config.yaml
moe_layers: [1, 2, 3, 4, 5, 6, 7, 8]
num_key_value_heads: 3
init_std_qkv: 0.022
init_std_down: 0.00518
learning_rate: 0.00286
weight_decay: 0.1
schedule: "wsd"
decay_shape: "linear"
z_loss: 0.0001
max_steps: 5015
Below are experts of layer 5 (counted from 0) of a mixture-of-experts language model. Rows are named gate (a neuron's input weights, with its number), up (a neuron's input weights, with its number) and show model dimensions 128-191. Each number is 500 + 40 x the weight over its row's rms, rounded and kept within 0 to 999. Numbers have three digits each.
Before each expert's rows: "gets" lists some tokens that make up at least twice as much of what it gets as of all text. This comes from a sample of Wikipedia text that the model never trained on. Tokens count by the router's weight.

# expert 6
gets: " ", " the", "|", "–", " The", "The"
gate49:502424533565515558509502489478567490477515471551535487538511477477448416559371523453510546557481510505459486525485510544483477435486491449514461485519520558498557520553608501470547524489452532
up49:551475452450525485478467525521499548471458454549453441488501474497518517470549526491507501482532486472456524467468466502538467463500439510492522460546423501564456497599510504570502484432506545
gate50:518544537496455495441519480461517504517425472446546561513551466551542492533598494468595522544499556476496560508527490499519522477521503525527495537491518508522533464508484493531550519486538554
up50:427474601547550520451514512561489476487512489423430449555459511452437560483525496493485483454459525468469533504577497510547445424489475476535557539580477492545510537438499541466492513560424446
gate51:526527468497538524498536483541500514560445493500506516554532538577459507454590516438537481530534517523501511458527469524523539413508464500517499477530525460508495505486504555495501471500548558
up51:500562528479530474474482501516487499609479497477424482492514486574480549516490452433555548496543539520472482477505435484456521460495462532496497534534519477476470518509453457453485568467437517
gate52:484458547458514525452525583560470481531536525481501507535515442517477543472491584486499527448496504447478501429493532503521562609565507538484419488511541474539481528532493495497535500553389591
up52:544451534525537486525517536481527519522538488538485422514537546500534451501537438482499461531505456505491465488551545498545543445490493464485479496500574479473522597494491483454564493531510479
gate53:573588553424558519490452504532496493524522474505470514524498549526522435542493519477454454516533501512450504502486503541542511482472489413461442470572462532476506554512578484426490430477497512
up53:504479480435489444489489467518494521452552530570519547471517516490560510544442498471487499436539478505474511485515463539529521499518578477510432450497441534487468532550462499551477523462511489
gate54:549522480517545601481501499523530522444467444485457500525526512408489421475461536501505451571493512494569466414526486499527478498444447548494460507549487537477485497511520525564610457524429568
up54:516472503542495490508499504480537474514536486465456405497518546488505509479511437536485551486464444459585490490516553514478482547596535482460499506539450440490505507466576464508494516548461542
gate55:479521561540506438527487502429543545584543521467517522470528468419551480486488437531519507496526533466533439551534496504559475467482543469458450447467482467453475528549461478478487486542519487
up55:517557517496544376498486397474481450588468493502484421468491490528466491506497472461489569519514599522484586529504521460501451422485503451463518482584423534489496486455458526563519467512461567
gate56:526506520517510464450432518482512534527512496528520492479537466478524582515471485506510474494512527483434452455510528520429555496539449513473493579510451488501497495534496553481550508493606496
up56:522546551507474567486488495503462510432473467513442460495538482549519502412466573482471413504485598509508501472571442548467501474493446505518484490480541449490460542454552515504502497546499515
gate57:543542505494411428524516492480484441468487489529490474544543491487543534503536461482459498514412451530477501535518502521470491512530510493577499494509481416488545461476559464516523503526492538
up57:502510440393470525460482487430456501502535495490468530540520487418519461507469477497490431476481461517454550483476477530522489478509428499474540472473611528493514531504477490460469518558473486
gate58:537487508524473502491531458541559478519464489492575453453448521521498518532459485457431477589506524571482478479534466573513472415501436448581506491483500559485486454485515488447513500476465505
up58:459496461487377522555479480482481565491446484462532522505505477519506530475621527504507523548473445521523499453524558447546525552539439581469485483510529539466495495482509505565506410543475497
gate59:539491534446442531556533443514450597406459455558523509462504478431481508462459548530543548582487624515472505488549472439514487539544491457459548420575516537517569542418449480527494522461512487
up59:464473485482569586527523453493511507506503541516446569475504493506482496526507483562448469522441430538488445495505591446529526460529545508494538455524535484455491530439538502482516536450446521
gate60:500486549421506528527497537505510537525425534474510516484481421539490627504525566546570518538479472461488543521501596504520494567477426441534464494484483478506526442518514563522497440513508438
up60:484549458405521493523490418472489510481569552560473509490542479469483463454547501516536520482517474483511526489473511442483501508504506520430418491432472571492510452505504430544496420534526526
gate61:437458538478515525470524599481487537488439479503427543532544483525429509494465526488486552428570500453509546451488452501520413482527494459478542516412538437507402478563508489558566440496546451
up61:546534455526564437463475555507520545533512492509483464500446475516534497558549454486523496439542539473515506435400477458585484512515458458538580470468517482561533472527419461520482512554521572
gate62:467477407555401511470499507553516569514550489504557470520486497525423485406452520477523520479519582546450513473495433443515469530576533504518508509499469478515522510528505508499492416514468511
up62:519487519506502505510535487546578504537586488583535429435463543526440526521548435509517514417502491525484522456432475499481474523484408480539551579618520520477520502491543401452502503515555459
gate63:514508508507421477476525502534497528476512481434511532449452533491418574511453467488547491558524466598513535504428457542494530488541438528493504516510485504504445517519487513496510466556486552
up63:558597510516413492463486515550464561519466462528469565448533502498496551543505483457491497459546545445437547472483587473480477548509461450508540483456479463480532535509492526582492475540472625
gate64:508503471463492555474531505520520486550495546490618465411474487459487462552421504445511539451468462489540386427526569472457475513543509516488517525509500476507529526525563473492510548483509538
up64:494478578476481540568509495406423556485481495536558501499437477508503391532516467457498522421512388527514562509503488490492531509510579516490477582538507460526476486471461561444496500609408529

# expert 4
gets: "1", "2", "3", "5", "6", "0"
gate0:491525547516418468525537458512531535459487409482494499530443469551504422481521522464424504555462562516515492513511534559467500543516507543411446514510479481465491558517543439509568507504520415
up0:532506508560513418520528515498568428523580471525530538523467453533492458502597524552552496485557496473463471508506457501521485495471525471489449498511435543499468531533545530483483518610496457
gate1:520494489504521558506501547527525519550418497425416543462523454482528515536527473512466457438553514481549511475511536497529569492446448460524457494491516544505545564587496509521501531504506533
up1:468523447459462499513562432500552470497499495412497516497550447519529551490615478550517489518524521534547535504476482474586511518490477446555465482515480507511447566503488489488447464477459493
gate2:446445522541472468435503547520548528482553474551438468500461484516469505469587475394525508471502507550508463534531463536428495492534494489562440488479509501516530404455518496453463525542434428
up2:604473471455463505524612487563498511495467484544511517526519511507505514480489534474478478512509485489545532532562490511448474444535601494470566519523435485547482504430531552543474533486489510
gate3:474496571537504548489474475495473474465412516523499508483449516486548537494502559473532483446470430518430452450451434595507555607462432486543498517429454531458520513533514524466481605486520438
up3:578500509507476615431514498456438481562487474498553545514521489478456401517524478563613453520483519418462486540503534476495498572442518565521521505533514513507533441524507474482490494477420564
gate4:557502521523489451490514543506528525563440502494570513503501527514517498475520501539531551539520563506431596502514414546488484504471521583546542556540447534527494588447498576512493495511538467
up4:480517604515482431480474459470507518552496504537544543487513425477488493503486499536479512598472492514509530505503508450508466500451497538470537497554543530472534464474507504498493514510494460
gate5:518459470517437504445520508504452488432534489410504459453511487582468459502521487459457509566502504556491496457538487516540476520522473508526453472479562392444462541450501515481436534485517524
up5:580564460496531524462538552586503510522446548535527446585485499472467496525534571509459569469502533502514470540479492503517495479505493495521448497453518487568477482527538517529539524519498501
gate6:489534526517433523471491447475536480527503510490485494513501492512451486491519552433501499490567564544488522519475502540483549500455498498475523507473503503517492542568461553473475527512538461
up6:518478480545464449515489552475487529510505424402470500576525442526510498430431506500502505484514489509452434466467490553472581510563559491525490597448511477460563418436532604504556519548507507
gate7:564476490534498537466493455553465488488487520618470455482471479450480453503496520491522501405503547476479536514520512523494576543468524498469475550491465473508434515500532505472506536560499470
up7:533506483559495489492512556501470525471504517560486479527529469450529461585397528484528411518549560506467491469460450480508420501491481509464499530598489501533504507469492464497449509523506495
gate8:483503583455458569513531533450473530499505494498452509560521520541487520472582434452609471562476514458492487454537467554563494520533547506528506577451516509544452517536531497511449438498484504
up8:535449564483542489507497543473489487548499486504481572519574528549575457533512487505472506516458503462525567497480499466521555508590523472483482487546425488493518470436561496444486549508505422
gate9:542516535504542482558522448512462483457496528538466495539546428417501477444491434480465591557529534484473461491454462511474450471501502560487548535548518535500527470501501527483504544487480422
up9:478545407435497501438522458548467493460516478459516419530451465485462512578514518502484447524458469406539532566513439524476497472525520465479459499442485487496450545502469471480456492388444472
gate10:425553531448490518498506450410565547446484507488511482486517471466508481463427528453512483436607489484422485527523472454526504482498486505544522546517545526463478493517491469507552419566469497
up10:529447470497412431495522519466495560508562477573447466493519501491483498485441534425444517464462507530512511393486485529503452496492518485488481567487507459534532473476467576492528512525473488
gate11:525513484438488562520524484509456504565501497501516398533488457473522454500511471513501473526420556470513536501526528580527501477555546515500526498500535450468452534532558464476527477525556523
up11:416539508496505476498520448482529508462438519527517468488477471481492433471537499513530476475457474531446480545509551466427497468517508516513471531519491521499480538479508457473465538386461437
gate12:521535535547521541562523523595496491517475491463422520493457430529510499527500451477442479451482550472471516465428538504453456531485452552446473483485462513470480487489594452479452493563599392
up12:551456515516463508494533504500539508522485497428494503538543407523508532486529519481418459448547441488477476502491510474566490480489458467464472518490444512504523557602496470452508501530572483
gate13:619446469497503490516508498468475432493417527494483524434475547559473461564425412548526458495471468475532487563488481475490544532493456545481451512503494496551492483571523547538476520458466451
up13:531539526508533563593494539524450511510520553505517480528512513484422535457505500527480533468519570466480501533502555472505540461482491514469417387470487517542573498466445456503515511538465497
gate14:505440479557522419538572560515572459477473473427465490510484493522442467497469498475513484517485507540587510485524456553415580490445432423524507498564483487487547504505512436478434478535487469
up14:498525526438522460467485478548455570522459470534507528476563479512586506528478567443502510569459541557477562491527563468486478466449500520539500460489439475540522517472448528506477568518545537
gate15:553552559511495523465533435480451569499499511447462515542454494540466527530534523528521453511539534525449523482527462553509503422515542503581514557492468442549564485546495589471529496515546540
up15:497491539479512477475579523486467479489465487483522472434555485515440556571488519500481510504452478496509564522542467474533531423503529492468513508474541489430489516475498489456527571534439465

# expert 1
gets: " M", " S", " B", " H", " L", " F"
gate0:519470592488525473479532553504494488541534432457484508595447488495478480480514511516475390460504542553487437540528461493551503535480517546538463490510581477519502516507520412474491476476485486
up0:399584570562529491548424498443472522474516523463510577502535480548494516527481510511468575536527502420509463562507498568487526457500538484499515492460529485599582403474458520509523513489496474
gate1:503504535439522483449472434559510542447565513465556519520458510494461376526582446497490496495532478489499502538509559491508486537502471537541487492498539512554507491500554474499527495438596492
up1:464463490467513521498450494482474484484551501582531480604580476481497566530470509471518523538554574501461472473539477458509505465490451482473531523500543464479532535460478465540449547499500463
gate2:471526547525555497569439486504569436549465522541472471508546525496498449467598523507519543489468496468578571475429496462518484500517502545469537514497616526414493479547501532493513453531458487
up2:464541469512546523475523503441504489521559466448579469552433551519558545472490481595473549490523489511497537452511511550485477508558485506510511485500470526476492555519492515558535483550473515
gate3:502454487469437440569563542515522484528474505535480556515530496410482509464480457514520529531490495485473522487585416507552534513507424569437509550495508583516538564508479594526533572468493492
up3:528504480491508420457522539582467556566498427464496509510518426468534500507545462475524511580526506482491491510456503478462511518569484508503446498522475456384462511570497537513464550561508538
gate4:515493488526493507453462473528537459501439484473420529533599550477491407538536510501611503529556586491483495525525550424568502493503481524513459539545498517468453436551517535498504524497514464
up4:445484491504479554492535529441533483502463513495533483540475522551518510454464490538490449507516506475473491523608453489490501478496502445506524458472466506533456529522496451550555486520526444
gate5:541501474521448445480521524461503452463586530536427565497520482547502404551481558510522487502492520523524549555495494505471486517522468459530479531515510452583518440543503532523536440454547484
up5:400428526499465443538506556489549472532530451484499463579520523532465460424512500523479481497476540448517568521489500462495512467529448420480468575490489466470540557431529497475554539552507506
gate6:538533533474501492548491521531511539545565435551500530599532458507508532507545490518416423549545516403522479474568490420476532479490426488490459451464418421514554472486552498563493465432521488
up6:476524456538475491548472521451535622473539515463575488466554509506421469501471505473502503503478495475481489486430481487462540474515449483496494557474480471468420524522543540514456541568532448
gate7:485521547492467598587540521528529521489453422469511473478419507461527487556539424543533469529459561544560502482503452537528499407547450511432497503519530512476513458489490470490514436442463622
up7:434553520502511556518504522536551416493550459574506443438530484446493531493406472364455597507467482472529555509505463516522492497562534519479504441498449462438514498506500429476474449450545488
gate8:553509527451507496526519521517510530526500444480497484468600566491533532558510430487495541398525500469533478466526474433493506544454484509470548432484490517512531485500468462499479510511472459
up8:427517550452461457479493469513457529548600415532467556563449494543486494473474505496464507491524613510445510510472537495467534436484449460502596455482485440502565476470490517513562460537418521
gate9:598525513484501504484505499472558542466517491535472473507534528477520551531543440468453528512510434543573545460487550482527545465511489425455493575555518541509506459491486529529483574531527476
up9:531439483488497573498521532543484514532465523506457509529500508526494506470481553556593594540537460517523450482576466459540519544480455546409541446514488554515498447501495456546489505498486484
gate10:524447562492545473478539445494551510499519476427503511547545478517510474497478537635538421506539532467507552445469494473487470559522472448426521540468492480478546464476490484554472523509498524
up10:493486522510477480581499410516526534534504449502595512483522561497548516544524476461499446490483522472521440539495503496629489457440473455476522530463495580463501496473470478484450514533427473
gate11:626599491580512587508514431497533482537473537500601453473551503522575512466499494476474468492502539503518488479477512503546522508496518542441555503552426557541527487488525451466441487522527422
up11:466507524521492487427451467533465499488441426472512522494497524549462558484431509545471525504500485530450571471468513534475446493458541494505534377462525491515538501475455492449554465515534550
gate12:490504505528521406440462469436472491535441533524444463530481582614489430576533444544545460459535502478493455480521500457512523555514516547493510530481505510465501440509553516478474508478467518
up12:506515455489503539503499497435550502513528498518532488482613439546522457479483483560596482494479478442571504518428532575498488466509498429459512547524487454496506442506493518518451460505471480
gate13:469529507518435548451474568529484491488484428532518508534558535508469505534502432558492438408435559506489477382503452504511506554497488517488589496472509522513512486507450554490488488512430520
up13:560458506451563497515567476518470477442487512544491528524461504518449447431477510511500528448500459583481471565536487559538474496472514503496538488452512514429492538474483531449445479468498508
gate14:516516509527502525488582483482474522548452549479518421422452481500546538524530473559490457555502468534471502448438489530493483444484507571466497506545533482433517528505479491443522484624517475
up14:540486553493523470527620491579479569456515456528495536544506572453520454463592511540477488487466469492541507511408500488508522503576484433536454542499533444484471508477536509483478469581468538
gate15:533487494514511517504468532531517404525573505465557556518536476472518514498501525475429510539524459424462500479545510506487486550539502544499491463508480428548476501441461497477497503512495540
up15:484478568467502501512555488476552548418462458554519507502488516440511497487554539458516543453540434561519528453581514489549585537475471483479468559497559504478500506509445373497489532514484508

# expert 7
gets: ",", " and", " to", " in", " of", " was"
gate36:524567599459492544527541514474507461520451561529459477572507478473511554483496466542489563516532524441484509445586475441510522535479547464460529506470552502399479449531491541512497440572495521
up36:521435506443551520455489495532508438513478525470488472567524525452562553447524493483516494486499455581553535449429483470576490552566533482449510469535411449561468492569538447478492504461534456
gate37:431516596472543517513505497461436482505486528428441528531519497472535468483503470565490494482452519450549484479512522521489410442563544512485439436473533486471516508499509519475498518526490536
up37:566530498475549510493528464554439437510489511527441506526623472487538475486434535500549508597485526479542508473521454435514484495485489551488469492494475489506524508477490454507485521496497517
gate38:503496459542529537542509543508500521478523457513493529523519467437434546541408433552567490536534527566431535525555536537493469473470526480548525459542523479511472458496448592414442507417484519
up38:493468511468446520577405557477467516521553480531541455450582447496545482537391542452518533594514569497488542483472533573482517530609516506533412500457436507466453495503460497484489531554448517
gate39:594499513514545560442535495532543504508457505471471516509495431532540479502431363539474498509536518533484516500582504456470518542527475470484531443493532555496529423514442516510521498493441539
up39:476451430534415556508534519511459486464472490491499502551483464482515487515472430420491452519516474523478490473471451498495427427489530449483486449422521524519514520459460550485541443524439483
gate40:544526463468478407499554479517505559523421453524422448496456460523482451499508481504525482593559498515509513501506489521468483496512482389540514500523423548496494483524470470509450458476482576
up40:461501502473561514438467520551550576525450446515570559495463480521460511507527534493465510512521535487402464499560483551503513510520516464531447484506504465497538462458487501493526528622394534
gate41:572472565494541527478423580530486492539514483496491544490453545469586549498485460527495448462538545442451484456489446487586495451504474506473512500555488532529444516546535471502443527564508493
up41:494493501479429461454441447477510522478472499507475581596502509575410499460555491466492581480500453500542533464495478501507506486496464390540509436493491472462507499513472538472505522489519524
gate42:496537498512518505441541489504412496480422512484452507554459482543464530611447545542516560488570490568533520492554514522508541502475544406527489526523510566452512547505537492473498521474543459
up42:488488480453555501503540475501559455570544461479547462521481522490563573533501499511533523536416571506475485517483541553477479485471568473510497461583464476561527506493440527455523511491466417
gate43:467515574487462513527501496508427446504498437498513487556546542541535519483483513503528481447485513537543495535464496500486495525505547503589530513456420491452515513472381484501529475455489523
up43:514425538479508482550497416592494490420493546544491449475501492512486436490560436544499509532507484472495464485493570465506509464476556501563537443530517546532542521436481502547427539432520534
gate44:532583463474486479507526493515452508515502538511521523514471538442560504466540507557535429523522521503434564510492568497487524482572494554499478582533559487460563468503506517478507547534517493
up44:529482523440476498465507475543475513488592500439509488502468477479596466469608482419463562478450511458503568504465515487550564552560554554543535490509452435449449472490486523472452595506556512
gate45:446515507570525453503511501447512535549554522568524466466496459573456476446508467531511510511481514505532464558540581436505465524491468499476435551426535443583521435551497516546511471451495537
up45:464509461437509491471443530504538535514474532486540563482502605433513517484492565513519463567506430490465550472537469582564459510511572509462507420496418494473549537587424490462542455476544492
gate46:439428534458453487542435509434498478500455420466418465403558471491523477471525476497562469477558515460560497514434474499478559526529452516548440481475521484465480505457493471464528538533480494
up46:494563510515519583527530513506509470537439474515478457500460511514580554516476571492496537517534523461514525488562507610413486483418494512531489422503557472497533436463492525483493463562464499
gate47:481505484503521518548504571530591541508443564519495509452572459441543521444510423474437476532541504469513514544603458548472460604476461491478404493562442562579454485492470503467569484461485518
up47:512536466481497513527486545527525504465433522434453573549575507485497459446507486510504458513476470540544529586480563532543394533577468415545548601523498442495501504502509526524433490504521465
gate48:475482533438484507510432476506557535485503542460498547469529543526551520529485408540572373496468530536455476485493486478514460483480531467527535534466553490463542513397470554548501552530481542
up48:521488446532528488484526550473460498565507473493514475510487429492523567570465508528486427427500468517491522482488511523558438462478408470565507468484468569605567542530524479473493463502537567
gate49:508561486491507502541511522524529532481478501588563487487520497472468473481443493522490525470497535485539445428507424530496519519455480530413522557469576498490511462511478487541599472522538534
up49:514595509527543500479531459481474539519483499439499506514513473453486478531529481509523503473450546459441498509517448527550490473487498441492539474535471441497444579469499481516470576518487421
gate50:480517499532509506480494531539464506559518497480487542459510490548548469501444533512488512501477541507471396438551531459542473559576469580487413562513437515550505542470489500490499472495487474
up50:489447429500505456459472469531506518486510480504494489493486505510566444538462453508446510456432470520417514473591507482536533484445485464561590527576563499513499552480504464471405448483495561
gate51:468513398548494502509510487426473483552528447502493449594514577559465519559519501579502477464550506538476528478542533502493495469465434529534467469517525552498564441506538476536513453534550542
up51:476470487495545472496462469478524500485525504553567570519553515432484497577555476625502438541555495496484575524533495484528567490456402470514386556522441535475495493558523504494447499587460527

# expert 3
gets: "\n", "-", ".", ".\n\n", ":", " |\n"
gate0:500502509509561532492567503567500583523529504463523457559437462524538463452531477492577572443513500513556522495493471508482515458428553553522496440493468483481495547487455468511491482404560507
up0:519521471443525498585481532476529524518495434452508460529468502446544455437565473493492549541577454502524499507506547488524526463521480580578482536548463477500433489537465501397507483532516486
gate1:542502450520469484489476441489448520491564470528488581546516535527538516525481463577532506532531529444490450529536491493504553504492422587603507520468436553515465451515480530511552522485524501
up1:461427540442512468506517504420486519534507397474478557502417492543479514517546501484499460522443505492491552552457480527539463476468542597499533508496586422479507527465529506568473508478430528
gate2:552487548513522532413512529569488481499556487503493515464495496528523514446442577515456470472514588541575457478542491450472533563472544453479461477484522472531538473523460480489486457459480496
up2:497545527505503507532492509498547503447459583474446494476502543449545538497529502547587428474483433558468531498551522484512545453453475481561447499460527487532460563476495514493600414536454445
gate3:515520572513484527494533480429541483496506526415605533452508486456478518501483481505490519508489486545509558524486532479490498516479533526486490529506490529578484531541426517518468521542511538
up3:503548454497496510541484478490518438451485503489527480512489547503400402441593505519510504502457558516492533503429494460511492491492571482535520466529461482474501495550427539418422537499470531
gate4:534549500477482450476528425510534556567527540519500533457545495559418513447447493448475544542471496459466534442434474476503503438453538502469459514434537400505394489549467477566477493491510528
up4:536523493564469497517417505497485500461450548534499521480443600458553465481583450607440528535463515511519476476457505516496515491486459440562576536545455433466542541486473450406518482547506488
gate5:520516557541484515519560556569512520563473483537497512512476495453505563543530494506552478473559534536487448499491515371510512426527507395476553566496539464510423519421515413473527489455524441
up5:462466495498559468516491529460464456473541532518513509406480563490536417412491411469604489540545443471490453562445425538439449474476533570552479492484506501424512454451476497523489523525507464
gate6:485491497530583512537614498478509547533582514540491521510508524473469518441458535497449452475500474482483531510418403573462531521505485550506471507530521487527425508535537491432458462517530469
up6:503508446513495498497553494396555407512488544472541507550469523501482523506487508451494529462522556499512505464505537432592511494547533536451520521424524499474434498499491476445482477522452467
gate7:481545564514538486480542495515513447431506527591500518497490511535442478564439507501530474447575586520456448480502492548479451555490496472456546447510591489534503477468556472473445558442516486
up7:467430501498447544503582535487525446517445408522487532502400552523477586492451515527568511495460484520548493507374446455555497504488562473527479468536511480507512503523486455535537465522514551
gate8:493614531411544473569521476500481566527498533466420436445549497483363525540450425535549440501508506541599504514487520446471455526535491539520469474464483435510505516478512545457486477536479510
up8:508546506429489490510487500635463473438459466487512526523493506524472452497507532417495466556536535538500491553460470495566459555519537484497440505421531511478550536512538514525469554545484476
gate9:506531479549514566501466527536467552545476490439483417468502470506493487417494464475458491481541534465523475493564491508509409556400467507465554524552523479556509491486586502459524463508444536
up9:517502517548528544518439521541521456529528487469468501451439562589462427525537458469522573508514441532456571469495451526543512517549477464520524547537521466543566482480471507522544518500508521
gate10:500444460524507467505452485488496550511553507487529476506516504473487567442479584545487510572523553475526506487481451530508462517547527492485471549562490507545445471475467498510518525422426532
up10:525511519455572516434454484498368550500516476498432453450515483556462502486585520428469479490488537522386517568535502501517474515475436496532544497445539504547474516533528448523460501489479516
gate11:487434502529456594517491484574490532494505493477520472420574432510466486474481473420521521545524505476459547459486474540451501469528514502513491470488438571445510493439491542544560476479481472
up11:485552514530511528471498602536449548555493485553510553488531469604481520442522554472484482574507598512541467510464516441568472514486482499501546510557468549387448520546565497529493529516545471
gate12:544537504510522538525492395526487488497459571491473461506508473482543475529555528542522498524503499502489449499410513581511453525458467598539440493475525527491532526489522525507532514437478594
up12:494574527461454545444446494472573468425477488531399485545532502417495488516504410503479436516510469433516514533431418515477519456503539475513420532551516477473423492542516561437499522576464425
gate13:526494475462486506455609461547491506525552446515470491493594540589562537544538428533460526470500441575474487478515524514460423535544523495538488470495529518556534515508442489489502563554513507
up13:492566482514483442516554480540446539459527501400464433461507542426569538491557486507453408540456498478474587446480503498446453496484490516505544501538509521499519551491515599470486492472494487
gate14:464485568523482432480474533436525516442483528571411480497494541493538518502487473522503522563509462483489489438498567542544487503547448462530421458509394505553458496461522466424531482523482452
up14:522511480545515531550497474480506482469478558552565476491443491552520473465524462505459486458463493536471493512474517454431509496463509453523509489479590533513467465471437552502448500472464512
gate15:527491510497404519463487407487413500529488574457495468509461541507506527517483487479481579633571510458519430474483516543479525465570543485460494579491515500499539501494490520573501515517480459
up15:438489499528482468420550466492485526509482482483482475490555501506545528558516531495492558490509476461470544481505567493469504527525488447483596477531548473528540492538490491463506471592498453

# expert 0
gets: "s", "ing", "ers", "es", "ed", "ation"
gate0:503485437511447439488471454547432512508471472546515496499478431511513492472453525498498534495460488470484537541494462422522428451514502499460524483493541377530459514462501480509498484534469533
up0:515523463576493475540485490540430565533468457512481440467517501528504498523507545523514483511511506541544548490451505507536463553492437505516477443471506476491538482453480565523532434483450501
gate1:530682517497494518493433521486512492484470527489502519564524495526457488505471462486482508525495541578503440483505496569516528505446499503453459529473522482452502443504485493490446509546540478
up1:509509521530496474475446431499549465471574470421468492475462508504473488534478477493525540501511420447554523507549491441516525541492447518474489506455551559428542508498469549499435493531589473
gate2:495519574516422483461504546573548517513542398456511497532467486480459482465584615531506481523497515514532491489472483547467544498416583521431470491536443534522545476493486519541549474502480424
up2:447480539532467553546568547519462478488439444509482553581484490478546539558526495516439508492524429521527439490547483461535450517499482480476464517507506499471432564507563596473552477550511561
gate3:438523532484489553521489503557455511475554538541459492562488461441539482477477561548508456549470425487522499520541510463501536512531458598441495523498457441534495520463562486494483491504461477
up3:565482502507521509467534464488484510411519456518403445540469537498500513519533543447585502528436514571465540502545491511503486528536542484493519507491477520479472484511557482513439426477534454
gate4:554463529499420452518569487454535506481550590518488505507486440437526481492465566584447486536498500500441471534405479501535531540458545498506519542502502468503538484562536491451537477512443462
up4:546527541443495484491485492471443469405558523514509526483450508516434560504521521486426528541511430478449443565493466512524553455495506566510490519504479466552518535497459475487478558517505509
gate5:443491551443452561439474480540540451483563567400515495493514493448484511514467536457491489441534533511483445469502517527491491472521438507474515427542595432453521526501546525471515514587457509
up5:470418490498496592525507493467494422502501437473492536531538580539421482527493525544459528447513416511573489473528540445502464448498403449503486436482537502522463477449510425477588456490443554
gate6:534472524515542485493552484455576502466495549516502503450489482516447491486493500468491472543538486502500523539559509406424522456423564465535497514579426517467528456536439495488467477515405476
up6:539535436500510477448548531487557544470523530461446601599483455537476530477526450523549531501508541450534486463473452537510498507476444560502554493510541562491455483471493467446501521471525555
gate7:463499505522505519481550516497541477487507453512468475509455582462482475485504548493437455545460503528505499454419446500541571531497424442475545535509493547553456534499504445503590520568565440
up7:521455494476493493518491469454533456481466434567468463494392472461474485514499476474440555543514481414540494528560499423486553508529442421472449465512479480500421459534493455510573508509511533
gate8:529562498479541535503463445533458533486543550488412434544460496516449489448471507495408454476491505465530457531521579528471497506542534607563473486485490477567506438458538471488467481472485500
up8:514545544434541457498521622508508523517588550419464535469457439501488535497507475485487491527537494489479515489500527461510503489450426554535504491475507535472478496466460543572481447496534484
gate9:482546473570483452519454531487484571430558469537409443554480530569575479516531481398530621554512514506543481511439480525497493516428490514553396514495511481437461518513582516539453505575570512
up9:509509493495461530486457542410440477492505482469469571416461485501525563501546562494523462504506520503505542546543468485420504502574495517538469466569526452450462465492497524509533523463488467
gate10:583511492495473628496513445476500554586520512462510468526546445468444493507614506512458539527539577504505447488465474510490541512431497526557476509480490427477470488452499521515521445471444525
up10:488516480496562530477540566544447470472601435474497475495490447483468522522517541532475445485508434512494474515520584462532506471526567457507480503574542538488482482589446443505491498480567496
gate11:599543570434524567506501533457455414535502421433475516493494485477470559505485499473407473556436502455476445465500535526439487473486471516477444520495520489474500529491483493497501402441470523
up11:514441489455500546537462485479480511485508547593537494510512484533492458490453495494532512527457510463560429522478512511568542530523544491484517519521490549445454575465541468538506509559516526
gate12:566512478491464460516519517507451527491494540439434436501499455512460452513461482420467471548483523454514382535572521483497519487512493537436575377520474524475487499465576494572509600546504589
up12:513516500459531439466478509587437537530525516477483468515513475505524457545514452544431516508484463538514546486485446488525522481494550426564464465543544555458547463520479529550409441493505480
gate13:534529554475458502517542547521479458531460475447562497544518519567490471507536594505528411559492557510543501502496533600431503466538534592488413478459502447566542475539516519481484487534491523
up13:498529559532498534469557522496508529468473510420472520497520530479460431492558569529430475433500491479500475438502462550512498452411453441526475500553411474549512507534463495529496521527494497
gate14:503508488556469517450539513496478478552557451462477505497503535583505479485425494476575512481562491435451428552580482541550568482476554460532489576444538513496445459528586487497478407457456511
up14:523527435472422506517459511503436552490349450578486509555529476485526449479534475505501477530475526476544542493503532573460544593499449480504457471459444476546459539526490493513462472485494446
gate15:496534524454532551516509546548514480517580459458481481486432552485432539496599513457471487524492484547494487449507458475486569474516539470530512512459502518527530554499609445488508496498460470
up15:470467471459461525499533483542432473526426456436483545491492511492541558480517560498537497530456516418546537450558502556451507502434549497560554490489477442460525485499531540530445459490449495